Weights of a small mixture-of-experts language model, trained from scratch on English Wikipedia.
Size: 9 layers, vocabulary 14776, 18.4M parameters.
Training: 665M tokens, 5103 steps.
Below are experts of layer 5 (counted from 0) of a mixture-of-experts language model. Rows are named router (the router's row for the expert), up (a neuron's input weights, with its number), down (a neuron's output weights, with its number) and show model dimensions 0-95. Each number is 128 + 24 x the weight over its row's rms, rounded and kept within 0 to 255. Numbers have three digits each.
Before each expert's rows: a language model's description of what the expert responds to. This comes from a sample of Wikipedia text that the model never trained on.

# expert 60
It responds to: Pipes starting tables or header rows right after a heading, such as Party, Candidate, Votes, Year, Title, plus "See", "However".
router:112164110117133076099134121114154122140126097149122128157152109140146121101181110131174131115118105172110105145161150103127098126140112123166153085172092151129133115099133158115095140136087120146154131115104098107108165076112118131133123113149135124079119179107143148172133101150116123149
up7:123168177183138100154134137106165163130121170146151109114094125102122089147088120161131152134136114148107156124168115094074136125119139112137111136131085139121104070082161096126132117130135101129157122140139092108091099105134107137140160120116154137127173122126135139121138114170123134159
down7:126104116127117154125157128131131134114146113091120163159100139155129147096161120172111126123125115141088111135130100106132145109116161070120117154151076109110154138122134139107174114134161109194157104126105098114117127154126097132131114103089103196114145164105089123091107129141107114132
up8:141123110074135146141152108173164135096185113159119138155159080114148148127154133108114108120151139141142141131098146161096179108115171145144128108103126097130155119153136114137110130158113116153151114114192126150117154137152141147128122116121163121090129131131177141142109109156124089175
down8:095132106096150132157119154117144155127121130102151110111119139145174165128107149116107152090133132108162146130101106133141101109141124108116088094083128097115108080079120130152150107125087126095133172093122116113095141151094152105111140150152088101133146120117126120068155127091115118168

# expert 41
It responds to: Prepositions that a preceding verb or adjective calls for in narrative prose, such as convicted of, threatened with, result in, plus sentence-opening After, Despite.
router:127128113124086120099152152107154100131119113145123169115137155148171120153147120104132175138141062118089112159105103127136132127128150147168170116083120126098083137118116102161170104127177166102163141136131154129123141120107117120124097103139127147161127131097128153119168151146085114144
up0:120146118112136146100166138091122167116141102159130149116161112112148119132099119103133164107141058116119150116143121165161070128094155140122145111102123131129069108177140097171165085163152148128148126106163113100168149106128136102114133137128114143127105129117101139097127138098116128115
down0:109143119131106143122161102122127129107110102135156129106102139163082131132126131084179121133099069154117138151141129125120152117147107111161123119076174126150077119112126129082069112112144115098110119108131123121180122100142119135122108117098186145152121107127140151105093107118091153123
up1:139090161137152133117104099097173125171166089150119145132145134120116126105148147171103117152123134119130150129126151178114174143128122120167137162129110130130141160113152140109119139113153162135131087160131101151156139151134107108100159179155144152160133128125169167112159159095100156167
down1:146125107144128165081116088103147149152151091148124151185120113118137120127151155125114122180111096162175110131101149093143148131154099161149124152155130153130156163106153145158143124077104125155083128134154098161138101146103130162124120128158145133152160102110164127097136135136117127151

# expert 11
It responds to: Pipe separators between table cells and the first words of compound place names in tables and lists, such as South, North, Los, San, New.
router:144134109096111151083110127114111095121131134132131145147154129181159134094108103102150112102124137157134134179187134132136102117123113108161180085142141139116154139091120147116136121137120149085093071125134117106111106125103114153128108125131086131098113155142117145163065103117104113109
up7:121143143158116138159154137119102184106125135195155121156145137145116158098129118178168132120138127172130149115143136158137105114100104125155148154106138141131151141128173102124140137163151164176112129123120150109102130148144074150116131061123110167104143134122114100142128096124112154102
down7:124139147140123116101078123105128097131142143145137162100106148119120137121156144139123138096127142147073166128142126131148129109103120090115167122181156094136155098163103095121113100079139154113118093113150165133152119119115123116129141145106139155146175177143099134103158168073092111119
up8:104127114131177134110099146133111171090141151174128160147160119141125129109147097135110113105104172119165146140164134151088117104074138148156103155078125127149164128096128143118153120129141133089110131071134144142147108092123114134096115191125107116098101097133124121133094115139118147132
down8:110114131121114097164140117134126141168157139110097126133145132102151128148127127082124084143101100098127097106107133131135134130131139128091121123120116119108082135079147150164138141124172104114110156152119093162114129133134140149143149062136111105143108087113110162084109207149089129139

# expert 1
It responds to: Nouns naming what an article subject is, often right after a title heading or "a": footballer, politician, American, film, moth.
router:146113118143122123118102137166127150146142140125118127143124126130145089105117076164102113145109139125149123126123115137117140138163111094092141110163145122114142152113146136119138055095123109127098102148079084107093134090147162141108160153167171140123095129100171102126115149106157080164
up5:112131114119091145135086107194141187180116146085140110106149132131131104112092134121080114133119129104153127102123109121120116179098141115145142159157135158120138123122135076109164092092139092159161123138130125108134138162147110151125149122151123165149085114122140117109109104096148142143
down5:161136150122112162134154078119129137084083106139078139144128116105143145106177102146081096112101087136112094129119143144151126155114116097132108149120128124113133141096167120117099147166105092175091123140190120143106108125146115132162081111128129137158112122123122130129123104091130125096
up6:132153202165121167126138148118124144110109149115166165137120150139122110127111113109147082133136128136120137100137140124163149117129168090178133108119170178114154105121167160148139137120120129131149120109130147142093115117149118123106168157095100124140186135107128180148111155096138126096
down6:095167133100105150173152131123125117138158136117151148121122138119114161164134133089106114147130095146129180108139190102133134134129082145145093111105195187130125117146120140165148162165134137147161119141110106118105146134107139116162135123140137114163162131147125147123091093149095122143

# expert 50
It responds to: Nouns naming a person's office or occupation, often after a or the: President, Minister, director, writer, coach, member.
router:148149127171107175093096102113138129164109124143102140143101145131163126102116127133126122162100158141165132121166148106128116109120101128122119108135164124118075097113155117077120147134120132118103084158114076166149131125109153103155161142104145158085103151136131121120081143138177101133
up0:145069158166127129136166115163129135150120171153123137126119122172107121105137125132113093113109110160179136081094136138155120123121095153156155132150119136164122118065154128109145122152145114126125174137134088123177109073136110108134131131129097135121139081093127126129147117128111174127
down0:126132149133146106144133120142143130127086152160108132170133116123061110118088158139114108084129154152131107051132133148122122139161111135157147080135138176138151128098103152126111128119141073121093112155122094125104121122141118112162124126154085157115150138109083142102124110129124110089
up1:138089154141074094141148099171135159116142132113144146100117133144140138133147120143125119144104156105144087132130123137091083103123113146121116089172101081169136136148115093140162178125130124116098114128163147128122138125174113180107141134126111158120125126177144095116134125096141073136
down1:127171117077153120163157149146112158110146141097179098105137112130164119123155144103112133107143113093107154117150090124153118160155169140150118173101129119131191156132114129168162120094118136130133158076072122132101124083129110146102152125147114149155129119121119125118130141109130110117

# expert 57
It responds to: Words in athlete career and results sections and tables, such as Championships, Olympic, medalist, Men's, at before games, Team, singles.
router:143172105134149098141120149166134114119150138081137112138137098160156091149129158105109150138087112113125090118123147118121139145140076136096121134172104127080078116094139157092099120155116108136149103136133128156124133144131169114138124127179091088123115154155131164118135115165086101129
up0:160113126143089128130112142089111142113151152109130135067147153139144139161118115162112098171148151153105097114155122104147152131165147124151150175083167084160084142121132133099119118124137114160103174141134156074143112129124146128134102124137141138145179135075133131120151121136143109113
down0:137134197123114144127106149154085047098098101142120090136149113086137115157163143132112156116142137131149126100100107104112177148124159130064125152163152105111081107123106131128128123139118127151125133118120112124155134129111131128116127145162157119134117140101153123180122167144124127101
up1:140172130159127156164112122126133161093133110160115070144115104120156107122137088126108147074124183164156119119109144166108108102135125124139069135140140125106118114081129113166122087133124105144122123118124119128136144127136153110109148135139137096142189105147106145112101148144115189134
down1:118160132137136141160125104120107170135146155112108131148151101134117124136171110152093129078095152160111150120118163124154126122129108143120121133123174148152178136119102141160140089140143103138141052169119145154091099145113152141148092112154132103162128134150088112110109107141100087147

# expert 6
It responds to: Capitalized words inside proper names and titles of organizations, works and songs, often after "the" or "of", such as National, Supreme, Green, You.
router:119122125127163162134158158156085138133164171131133138097139126117152150141140146141135094125142150112108096126159099104115109082161123124111144164113119143146150099096110114092128099132121152157160159088104125148168156175134110127139181112122178105151169134166159131140142138155093116136
up0:115106102153120124139108156120085174101175153157085141130123129133146174149156155113159101140184106154112128108116127136118121153125096121134125174102123169164152130110083159116103101141134146135082113127176141130150160137124130115083166121109134105149157139139169138125132156118154144123
down0:090135150162107105121122111114121192105130119155145135148181133111135096129119147141114074126146101094117090101100162147151129144137116115090132113195103145150151153143131095135124131086155106111140134133127146119121122167135126114178121118086154120119092090134117103120103108107158122164
up1:145115116137133123170114135138093158118187111141130109111114142159121144107148128091126144088119105158088093148092128141118127170096124131092136151147151093182124142100143152109130136086116147082111150172131157166110115139176145110151156158132133097110104099158130116129177126126131105128
down1:171123130105150151139094126122130202112194153120144136127113109150159111097100141129135144105091149115082127112146194128172122128107105141144118119141103133087107136097126099129149117115134102124101105117127112157144098151121135145112127127177096093144116161150127117141123113183133121143

# expert 62
It responds to: Final digits, dashes, units or words closing a table cell before a pipe in sports and election tables, like 2–0, —, kg.
router:117128107115133105099099120097116090092102118121157146142099097140151108134159102142121107135123092129134072137114151092065092155114139160090095123121134121120093110111153144118085125119079130130100104137128129142081112112122115153130101094151098128110096146111100159145086171120147126103
up7:101144143109166106125109149122121143125120139128150116087124188116124112101155171137092169145130101140134118146081137122112146154147177130093116126088157150144113088087082097115123111174131099122142150103138151132105119106124143154097120108119131126132112132153127107147103149139153204109
down7:139140091157098105111102102193124129111113123158109139139135159106110147140170135111140127162121134136092123125119127123135176095155108117147136137114114146116098115137147114071095127165114135102188126109120145083082099157122136128148131151131105149109139119120088140170140090185122139147
up8:143085137097145121115154115109180123104118146127143121092119121062117136134151116146100145136125074102159142127105116161081114154128161178117146116087143124110120065190136130143106120100109146113114128116177147141153115125107115144150121112153129083165140123147127121114128151100125126140
down8:129074154162131176093146130139119127139136149113141129164078088131116164154167119142129124148135112106141096120151136079150137132137105094156129111145134083134112103158119148104136102140126125124185159158131138071125132117152110125097134115129160140164142140115098089127109091143176102130

# expert 38
It responds to: Spaces, digits and decimal points inside numeric table cells and coordinates, like 39°45′46″N 81°, −2.5, vote percentages.
router:156104102098114099132105128109112118131076135101131173141093091162161155101105121108120149133125159159132122107149106154116118119089148104152156109132111148141148182126108148098097110138147103111121096163114118084123139122154131111159108114136151062087098145118129129133101142095129080124
up7:120103165127129145145126125112097174154093165163142134140089134121153130079121109140165130137142158121151133113126125147092127106106182119142191131159098138141117126130126079120122121119141071098133126140121111108124149127181156101136159146145136091160087101096112128120128098105098118096
down7:158132142124124109125124119118139136124123100145114147103108162132114096124137153108180117150155110160116131135153154171125134132137080125139126150120158132144132147126156151104173119086122130106112137183134138123166141135107186103094132117157209113154096123141100122130118116103171175091
up8:144084138121142127172113121190134144123149126102157125141103156124140118104155131171158123111086127100142123115140159112099119154078137130110107147102170176123116142108132158134168125156129133133093140095103143135121127087125146122162179130143111124143104095159068141126110122088150153110
down8:142125143111116130120119127185126151122127104129125110192144161099140144146124119156131122152096132125164111104144180135112141157117145110132108157108135134108157120152191162118113170121110115140118147123143089100112174079155147183165117152146131118148109112075149134135105103122158126148

# expert 9
It responds to: Conjunctions and linking words between clauses or phrases, mostly and, also but, or, while, then, plus separators like semicolons, °, |.
router:111130144136137098161081148103109114128147106151140076173164099136145131101163107124125137107138148087150103121117090126135094139142108126108151141148144126127133161141163153110161158171123113123113131157095130126128123137123133128138119148123102095132141205126083152174125142077151091102
up4:103115210127120119120144105119091139114142140130128091086162097144141176135178097113110094059128081117165111102107093127117149125127152148121131118124126163163113139133149133122116106149109142138102140110142156096163123140129148134170130138125123132116098176111105128154118100120152141137
down4:119118111144117126191120150113169112097119136177113145103103148186136125108098133097121087092124114136114142135133187164147087146135126125128153129135093125133140119126051160136101135150099095122101132138121108144107101130145109130136161117163155142105117095107125136100181127120114136131
up5:104093136129125150168141113122170135123155079143135100188175132130110127177130163147114100143174102093150137123125119148125099112108157145104136155124141133127074122149158119121152168137124099101128149146162171155121119175144094121111091124131159142108155115135154146153130121139168132112
down5:131136151120110130161157129127099149150068130101151134088135119102114112108135156092137179093142117141098145146139111133106147131101080108121082128140168173127163136131130107130113155117117154143134098118097096114131128121088133206122121093126097138143131134148087106123146091149091135136

# expert 45
It responds to: Forms of be and have and related auxiliaries right after a subject, such as was, is, were, had, been, became.
router:159131137122136105140125127076149093148138136086134088152131113135141132149167090159093161149126154159100135149141162109156166146106155145114125162120144115113142122151133138128095172077108102128148122114091178119135174140131147128126144090146119134113134152076160120114084094142127104148
up5:163119151166088115173141136136147111132160117137118107130096118107145121193138135157143138150167087128119150084134113118126119143111162155080146163120160100142110092155148101103110163117116128098182143111164174113119132153140140113093141111110120120119159114133175132130114117091126156132
down5:146178136125098104099130150116137108136153137115118129148141092150130155122136114085144144124074111141152114092101159158189138153122145150138131158118118109122108129166123182130119137153120082121083114098103203105092116131089141141117148142109121141154130108104158145125137115139089111137
up6:095099117147101121132161140123140153171146153111112100148138103104126144169136125141152164146165086114113140121152146119107173140127167166159099114089136150166084074135123135159124149139112106141101131096142157106154133156133113112142135101073122162122110137121149131115119097152100089092
down6:171113118119103159157145114126135078145120118108131101093109146153117114104139126159072178145145153129132146154131174153083140142128130132160120137120157125142174130128120120138135118108116095118168071154113172071122170106120106134138158128105153133114111133154118126177124103132116138089

# expert 26
It responds to: Last word inside a parenthesis just before the closing bracket, e.g. (Kim Wilde album), (southern alignment), (disambiguation), aged, born.
router:119155119135089114062106118095157101105111090105094150123152154152160154124085124128133144145109172122118112124159129167146135176154105073164151108136113129077150139102160165116092152089148145110117145123091113108119138116134107135131118114131105100115123124154142150149134100167128122133
up4:120155159204166117113130160095152129108137100151079137118150150121115146116134102142180127163163144121144153131121113133136163116105132137155119127151140201111127148105141150150091121115137108146149114127156110108133103174149088135131132133117137128132150070156091110128118109151104156123
down4:187123131158161141171117112107097126147078151123137120115107109105123161174167116123096134143127097156131112147143118104141142118135133191112099155181122155151130087152146164096137142133122098147113137106139165117085103091119162116138106130124152126130118150100136139110141133122080164127
up5:129087103129132103139130098128117166144132091117131174145089144130104111112127121093089107110130163096130182120116153105125127164117165062148105167127142115125147138131157131132164131132112160113114141140147121100179144109164157163167140094146163116124098106108164109158130111098132123121
down5:118144116088125101159158125176113153095121129131143139146095132091114091111136157164174146111090149123172146142074153122152127143149120151175152144120115107089131138086131094129161158099127107112129141094196116125125135130143118130129141117127117082146156108149119124134121091133143100094

# expert 49
It responds to: Final nouns of organization and publication names, often in citations and tables: University, Museum, Committee, Press, Theatre.
router:115138140110097174123134124153087111199126125085160100142116137128107156143108149177094088178170140170121082085162134129109100152150120146122133142115100134110113133106118142106098147106148157180166135086135126130144133157119136141102101132125152113135136137118131114141105148129123120096
up3:130067166112118157122109146155146160159124131101139130133150145108101134089096179189131122113182161123158120088132126147110117104108170099128133134126109139130158144142142135149138117086143132123129135101141122121141189146121103115063112117101161137140132144124121121152129152093138154096
down3:108124138147084131129133135091124129085140118130184153133125095120129128128130120093114170124154107124114157156137134111111088134063129092134129117103154154093163097150145137113105107151142179119106099157138141139123152119171118119164121135068107114107131122144112119126120099117174080092
up4:129105098126126115129130118132130155131081143136179194106115077109128112114148120107153149108111165095136123124123126144131151095111111127148098136122148152086104120153090149136114138129087160094071075159151145131154135133155143137178136110116142139147127150135082120153136147130161167113
down4:127099183128133111106133106141095099152065105143183135147140140150115141100107127156114121095092151138150119158111129122158141121106089142108120139111132145118117144112147106171102186082133123128162099124167125094162145152138142182124127127098122132138119114154125100119167155165118143117

# expert 25
It responds to: Infinitive "to" after a verb or noun phrase, modal verbs and object pronouns in narrative: to develop, could, would, him.
router:101111118148097079102111110109120116123087121125095102151079149143141149083100096095142178130080111118075111131139126132131101066139113141104133127101086086120122142113138105098154095124110110127113125148139155143125126085100124174151126102154112142134120160114169130139113134113117109137
up0:091107149115107147150131127131127130127120162132147091148111158135125143127140135124171108096100118122132130138190145134138082092091153126132142133109108057108125139155138125113159121135134158123147104109136171118131171200145116159117115117074136085145150111168151133105120127162112124100
down0:090148138104113136099129154154075181126125149172141133134088126129181138100091120136159105128107131112140079098166088098139149121129145079084114114106121137107116125177138117145153153127114119141123123132124104145103178117114128152073123134122151116143123171107133097122121124165109144131
up1:153090122109159141128134166100127099119150134111163142133165122176154102130152120163136033148137162128104152122148083107126149154108151095163112096132154165138139134140163165119152139122137151101140121111094129111123171170148124143126127140143101147116125083108152127129117105144134130122
down1:141126128101158171117133131118148121153150109156080148139098164109104115066122083128155120127148126097118122145106152101117112127157123101158121098131082086127116132129139184134153162104125122145178119133101118187158144120112165117123136114144095139063113128120138128103141116098115115118

# expert 33
It responds to: Adjectives and adjective stems before nouns in expository prose, such as various, social, economic, natural, physical, often followed by -ism or -ly.
router:093148097104156159095109148149117127114093156100140132121132140106143124146106101094129136120146134161100122126078096090112140152186107133158111114088127143123152080160123166137152113131153162118141136140114128160132099141148176142096100165144090102146116116137116153124105140102113167172
up5:178149135136163128116127177099117170115139164161126155105111153140130104097138094146128113153159144128130109112080127084100130122195090136150098124133130126144139103110134183107161107151111130114127153079153120092108127120168167108141117135122125154106134101166170123144124135138117124122
down5:094128174069153108153107131149128123128145080117130105148125169118103151105118139143119160134134094113117142122098135137131119179117118070160116131113092111082126181156102096124116129111144090133128107161120086128118146123126102156094145128106114085140117127126104098102108165156140141157
up6:103156124127139165109142098158129166128099157159101087111134123085152179158104074133102139099134145121090142141088097114091169109167110155137117118090134143155180090104110147130144129129118142139143120115120124170125092175135158124111111144114095116124116110129118134111144132130153149157
down6:140124089122145141115093171133137047097120118113148122141158125143132086092129174099099146147136148176147158133152113122121154130131126149146127130137196090148126142143105137144102080142126186111114122142132122102117105125138146128102094148140121153177140160143130099112148124127141148151

# expert 34
It responds to: First pieces of surnames, given names and place names in lists and addresses, such as Mc, Fitz, Whit, Bo(ise), Gu(ilford).
router:122088124117113131129118113183084138088119165142120164159130163133104132096088141162161096135103110112122107160141095144109126109143140129177113092109109106108145104138114155123144137124077113118087145166118160167101151117129133096093138123120140143120152134163097122155151108104133072129
up5:112106148094129087125109123128119150103106153132122145105115131141113115098097132137173084161104120104109139171138066121098087167112162134126108123073104127134141096155085130163150144203130084107121108157147137148146128158125127110119169139135126131151121128161139130144159115115125120114
down5:181143116159096162140188116173159182126125157160107174152127137126156112137136099169148156116141081135147120124151122194138126118120121119142144152115152150154127145153162121130126093139130122134133160159125157125108126135085125139135086112098098166140132140119123124145122109111127080114
up6:146160150140103117124135182109123138142128104116160137101111123096148156065101067108114157102170108104133141113117129141142120156171129140091121142123111126155149139149116077104118120094079097120123117174127145112132108127129112158100141099088157134129115077079136121116125152127121137123
down6:107167119138140154128090151155120108151122105117124109141108128125125131128158127128113186111135141096123108134214092099139128117121091084081113117109165147156129149116155156146121100144085127142155114154122133095146128125120122178123144180122152130120122124121147108188155160134155123120

# expert 2
It responds to: Prepositions and commas linking institutions or places to named locations, like Archdiocese of, State of, Rockledge, Florida, near, de.
router:099157074123126138114150134112124119152116139139196136105167110112145175119108148113130152105139127151120111119171106121166106121113113174137173141109159137119109158100123159084134138098141096156120082174104126122148084125155115188111128134123154143103127149145100141129112105133112108126
up0:149098080137095162114129146107118228124098104159137138085177120129102123111120167138129169117159149144089130106157117091138117094115122149127157132143144137127110131121113129126125115104100145134129113143113121121128070155161123127072121123122148158154136125134138147122091125120086122132
down0:134136108123120129139106198161162182089129080076162101119162101148118126142149136113099130159167086125110068146129131117146114132122123126165114128143129121089139125105148140115150107121165109099122122113123119142114139108125167120135108102143135096095105172150146088135088150118148128124
up1:126110094134150151128140170106121122142115132125093142125182118128161118127115161143137160113168132152122181151111084139100138109123142160167134137122156146163124096106128146111164130122114117128103116146157130094142128123217141132160165165101141186139128140170115149105129126130107133113
down1:152168127062097104074161092157124129130113114104123112142143123137120112121144107084113163109145147095147096110095112154134118155124170116110115149101137103135111162123141110135145143125149118136143107106176124124120144143145099137144098125160126112080124127053136128177142132114105164145

# expert 31
It responds to: Geographic nouns and final pieces of place names in location text: city, County, River, Township, -abad, -orf.
router:127124085121121142095147139156099136155111136129103104155125095118104135097058111175116160087141094130139111105133178097122116122127134073139140129152095157114141135136127071148117132149150102087162160119136142130143156136086101093122150141104101132142153116122147077128124122147124152136
up5:102133088150103115111141113117101183146107144135084101131123134147082118129111104174175108138164136126170136138121125116081135113114136089110159117137101126145110104102160116121119142158171120132190151120185129140122151131087095123134125101127135133129157123116084075119106118111136142124
down5:139110164141133144130118131099131114110124090108112106120143102109111144091147098122116126110152133137110129117128086129125143129156115135139120128146109176104146117155135122129149104073115151126103111105058155166147087096186182140099115115156141126135079146187140111127162097146120148141
up6:148131100110113120135104107152150187137153095171132083140136149094127094101126091134100097149155146115168142162127167151156126146124103123154156075127115143119162157141148081082113134105082135164160132143138110157103109101148124123143115114145135125166120112110138096097116106139143123127
down6:148131137166146159156180111122136139147098109163147137132104131140115117140148143175135124131110177146101143163149153125095138131116149125141132135140122152132136132144181130093096160139122125149132123107122156147099099131147106143143131224118111139087123091115113135095133173155132086161

# expert 23
It responds to: Two-digit year endings after 19 or 20 in birth–death spans and seasons, such as (1877–1974) and 2007–, plus infobox words like Succeeded, Spouse.
router:169176105102112078137132121132151106113090104115125128116134167132188129126101117138118122130125158114115095145141138134139104192162086155141120109146157160106091169121141178104095162088137097143125127122126100128121155107102138120141124111120111109096102128105118144139113127149094083152
up4:162121147148105121178118109118158159137113124101097097183135150155146104154108102156118115159119117135164125154131154125118148144122154084132137098093180107128133152149152129123156136120160158176116099141159123111168143098171120116145105133116140136136072078116143132095144100139147140140
down4:100128095104139136162191130152119112128137128114146114146162123134136168074119141129117119132163169145134139155172166136122111087178127107157111124122120112152124110128135138116162137108158099148115085125140064121185119102119145118115122128096155112139108154161157111143116112115150083107
up5:123171127150114112132116086131141180115105110137137147078173146127107099108123125134126107132140153100123155143120117141118093100140095174107101129140107118150102105107183096117132115067082121131120108146176156153123104147156115127111159149137156131119136107089109137167156109151089109134
down5:130088119107111102103160141083115105181098109148127125184115120141132106109130162133175154133094176138164121109089134088085114117135129134164134128110160114124126130085116131118125105150161137125102126126146101130188126109153096160149125113098141149169086116133127153136139123134150122092

# expert 30
It responds to: Pipe, semicolon and slash separators between numeric cells in sports statistics and results tables, such as apps and goals rows; also "aged", "born".
router:144143115161124121098109146129130096153152134078132144141126124147137133095130090097169095115134139129118123127159127115170096163120088167126192098148083108139157148121147098141108131136123138159164103156108117140099146074088169105140101138124095123108119144158109105145119114120116142172
up7:080135142124162169132130104109149149133121108133134122115152145104125143107101118147123115129128155152106185132174137105088092116130112170111118118131077135174181170102167067141130116132123120107118131120107167165142098140133138122131139164113118125119137084120159086131161135143148147154
down7:076136123118123166148140115172123113121136097154095098147063082142130138143156166125122114081190122135108113142130153116156140148113133114137140132119085124168138119113135154162133087136160142115114156119094133139113139149146119146139165118126173099114109133136129094114154147161086107164
up8:118147154159132139116153109125140138082149155119219153202148109136106130133158129134134140102126135127093138114088087129103149101103097113107140099143163118136100132148116130151128118157094160095105148116119143155115063131132136135157128132124148152145146130123150119117107100153116102101
down8:114143156137116119127095115125182123154115088109088136135152115143146139116106124128143125106096136163107156127107087103122086134085146111112152123124164107152088168138146133129182137107130163143151130132122154135134113071112146123126114165101158101109113138069113126097107142088175131103

# expert 43
It responds to: Articles and possessive words before a noun: the, his, her, their, its, possessive 's, often followed by own or first.
router:112145132112095130119137137087113082096126137145153121125115150169156133164130156127140103107097126155128112137161133170116173095112100163163147112147159113130149153138099135140146155164152099126197117165105116124116105131128168110122092125166179126099089149105150113150140107134108121138
up5:116149154137136182115099091134191146081154134143145076089105119149156141185144169141158153166133127171127139144129122133117140103153153130126147103117129119162163136122108094104177126173148137137145133150104133118140123095123102120145111135142160140111109087119137139150143145107148103152
down5:115139114104097138131180189146085141177110149147099166127151107117091115104102075151117111107119102088139091148127154131145117121115132117104111135144092124101118140118137131141116107105128123083102165135152163131116108124140166171137156137107113157113126089108090108128135113110106171151
up6:124142077129152172135125135128146150106141123162100136156135140099122153160113147143110121125109119142122153098121140181068138091158091120164142115157122145165149130102135121134124138179138097148111165120122157095116119143157145114179169161118145125103122107128141115134175139106177163141
down6:094127140101134057157103107152103127131121136148150118123049109173096107097180111119146121116120153161127117152092132134100135134127165182131143154124112108087108116123118121144135120148141140132139129133137114118106127145119113121120127119165108114163160204094105144104121107112122136111

# expert 39
It responds to: Prepositions, commas and words introducing places or countries, such as in, across, throughout, southern, United, and Representing before a country in medal records.
router:126150129124115150126145094087129125120105124144175132166176085148130132112088102089101145114134087141106132117140106158159114167151130142114129125104129123120117185073099162118091099102122102116155110107086117140147110071142130158105099112123124127088132153155119114142115113163126103134
up0:143131103119147125165128088143128175175126105098134147169107147113134135139124151124176136122141092093178171136094109133162140129128123142168135120124157120096114119142143181151122156126106150138160104148176132090137128149145135100142158125146174166144092124150125128107159116103163153152
down0:124129147148171131141163131120132130137170150106136152143138170105166191143153169113089065127140127126138116139106125082110135110123134112121125122130137091157147112120095141150147136149161171115133131193124132135156120143149140156147177090147106162168136132135110142118094123118162153119
up1:139105091112118130135153131081131203141124136107143132137150090090146135162096085121106136112156076135120162135121099097094114142143138158120114143081174150129103130134120149150163118139137098117108104149133097122125123113158129151150130156112115154095145087145120090104120081113108096131
down1:139130165121127122158091120135146112126133122132158112096117178108086137087123123091123142170160145142153122105122140139170122096134109109104123125103093115122167154137119108114115106124120077147189141119126149164106171151104059136135156146135172136157151132138085139151098129138139122151

# expert 13
It responds to: Opening parentheses, brackets and quotation marks after names or nouns, starting asides like birth years, former names or clarifications.
router:140101097096131103112085110112106069139144095148139145101159120172124184127147122114126124119078128141114119107138146099175115139127105146139145109163124141124107155127138155138109138141106135115152102108094106174123136131087125176123097116183088156094147151135107113160124132131167140119
up0:158079131139145134115120124128101131076173128141104148145146155112131157116142138139099123144131142125125195103104127135169091100106151114108126132153168135147149132118099127135164102151088133078166139147093126169144115130116151106110118169118130138147169080135127140089107118126153174143
down0:131132081121113114087178132115134099162110140152115134149120084114156149131171109140127117106076102127120122171103145168141156123155162149165103133136121156140136125165166129106164099093105122132107136094116163171120095123117126131144122155181109148124104133164111140131111084141097121127
up1:161123095080147131140150167112083121112135127125126097136153145136113118130124139148123131185147165141123164125113118159146120143107121085118151158142110121156136104143132139142103121138060120119132166083117162131162140162152101144120169131115091139139108080154149185127105120133156160151
down1:081115142121109143115120147134143162134095138116130111150119119178128149173091128118134151134098149148144083136166121114091142137182172125115088098127138094117161145107139111156106166136170128141157136126056132126112179123116145126124119165149121138139143090144115118126160104139105104103

# expert 7
It responds to: Conjunctions and connectives linking clauses or list items, mostly "and", also but, or, while, although, however, plus sentence-initial He.
router:118132141118133093154082134101114102130125107136141079175165091125138127101162103121129135121135140083160092113116092132141086138134113120113167140142139124131123157134165153104157162168130110130107130157102130119111118145121129124128116133124110081131139194137087150179121145080162089120
up0:108141155117127181144152172117106141140097148075162110162131145092065113153105092135161137125154111080120101139124129149096125133107115123075122131105123132125067158126133162140152114109127113155110116135167124088138116177126101167118110122093141135118121102136124114144121101120145117114
down0:097122145146124128108106154130156145148122101082155146119087152107154161172115163172125117139080126135155134098147130131123166118149157128148144115141163115132149104180092092150160118122129142164105104138141119074067113136126103120118156136159115126145141133099148128101110137135157108173
up1:116135151118143123123134115153126132122148146122140094103136156132115196137124070113134144105141118117142125106080080106118123085132158120094161099171128161164133125138153132153144129152112144151123134177154144139131136136109131103119138162140141097124192155105108121149121099152153182176
down1:140146109159134150110088131103134108129099139158152163151155119145166076076149148123119141151127176146139175143149117163110108141119094171163107143105106136128146125128114092102115131132062156136131124104136120107140139143147120131117139142120085140094155092115129156157174131136087139098

# expert 47
It responds to: Closing parentheses, quotes and percent signs after song titles or numbers, plus single digits in sports and climate table cells.
router:134142127081122096104111153104145097119115150096100100123117107111122119098118120126182104115103149153134129135143172124132089145115159093139111115138135158099088107131171140123094105115089161144152076148103112132118113118107131127133098120126107135097130154103142166155066155106154079103
up7:123083136165099104172136086164093166086136115132131118117101154145186154126100139124095139144103144140158097157139152138132137132109132139159144111109145128127140114115131117103146153140104093127079124122125102092138135151133120157128139115105124114137123103097114111103151089143035134132
down7:096157124116098141146112168148117083137129086143108101123131135127152114140125142104112149091113153127121111133140122132134143117099071094141193166119106129115181110157142149159116157136108166144150170161124097105121112164124108153143076115129118090123147138152087147136134133152100128167
up8:118157149127114120094121180111155161138134119114144086102121122066125132168116119128152141082122135139151132105161137107119115146137179126127082085070147155104152101144146163158129127130099155141118132130140120142140111120096149137162140079113097121118131083124175126138114128136178121109
down8:084162119125126172112125119117112170135124152095131155069174085088127131077094123115116124144117136152120149134159132121148077114147139151147128181117119131166136139127091164117112129113140143145136079141100128104122125129097143076129143127159147088106118094148136156132115119147107096110

# expert 3
It responds to: Final nouns or word pieces that complete names of organizations and places, such as University, Railway, Museum, Airport, Committee, Street.
router:087137132110118150097108132141082140166090137114133085120132106123118113130119128176117107163104124131109117127128156099121078116139110109136080155134118157104145117151096122076125148102159147172175171133127136130147181181141130177125141129125135108172150097143132125139132124138120101154
up3:103103096144120144101101138108126174136147155148088124117120155130144141096102127154042135142123153150153157121127156097110085115098117113125120134150156134098140079139103128126169122156132123150150118152172146097099153143157155170120147129109131153133076092144144134154148130148134128137
down3:158103141099104124149135143123194129171096147119120162123110093120111111114128105154159124131132158138137166120131140146138139168095127131097122132106150116168147149100156128120094118153144138119126091111166124181120096096109129156145134102062123102102123126146116169076139147090098128133
up4:102116130134130134055105136099124158158110153148108089125117145136116104149091124162103134139131144121149158130119134129125097116117159097115099181064154132117178118152123117099145141106165140153155151132136121128130154156149154156154125146083132101160152073119128097118120143153098105138
down4:130129152135078124104050134111117090122155151148132129164124114115132142154131145108125129132131172140142130151126168139152128119176121097132106111122124149088105132130148128054098107113195115129183131133104158126131157117119129126135122117153153120115149153115111106130109139149155073153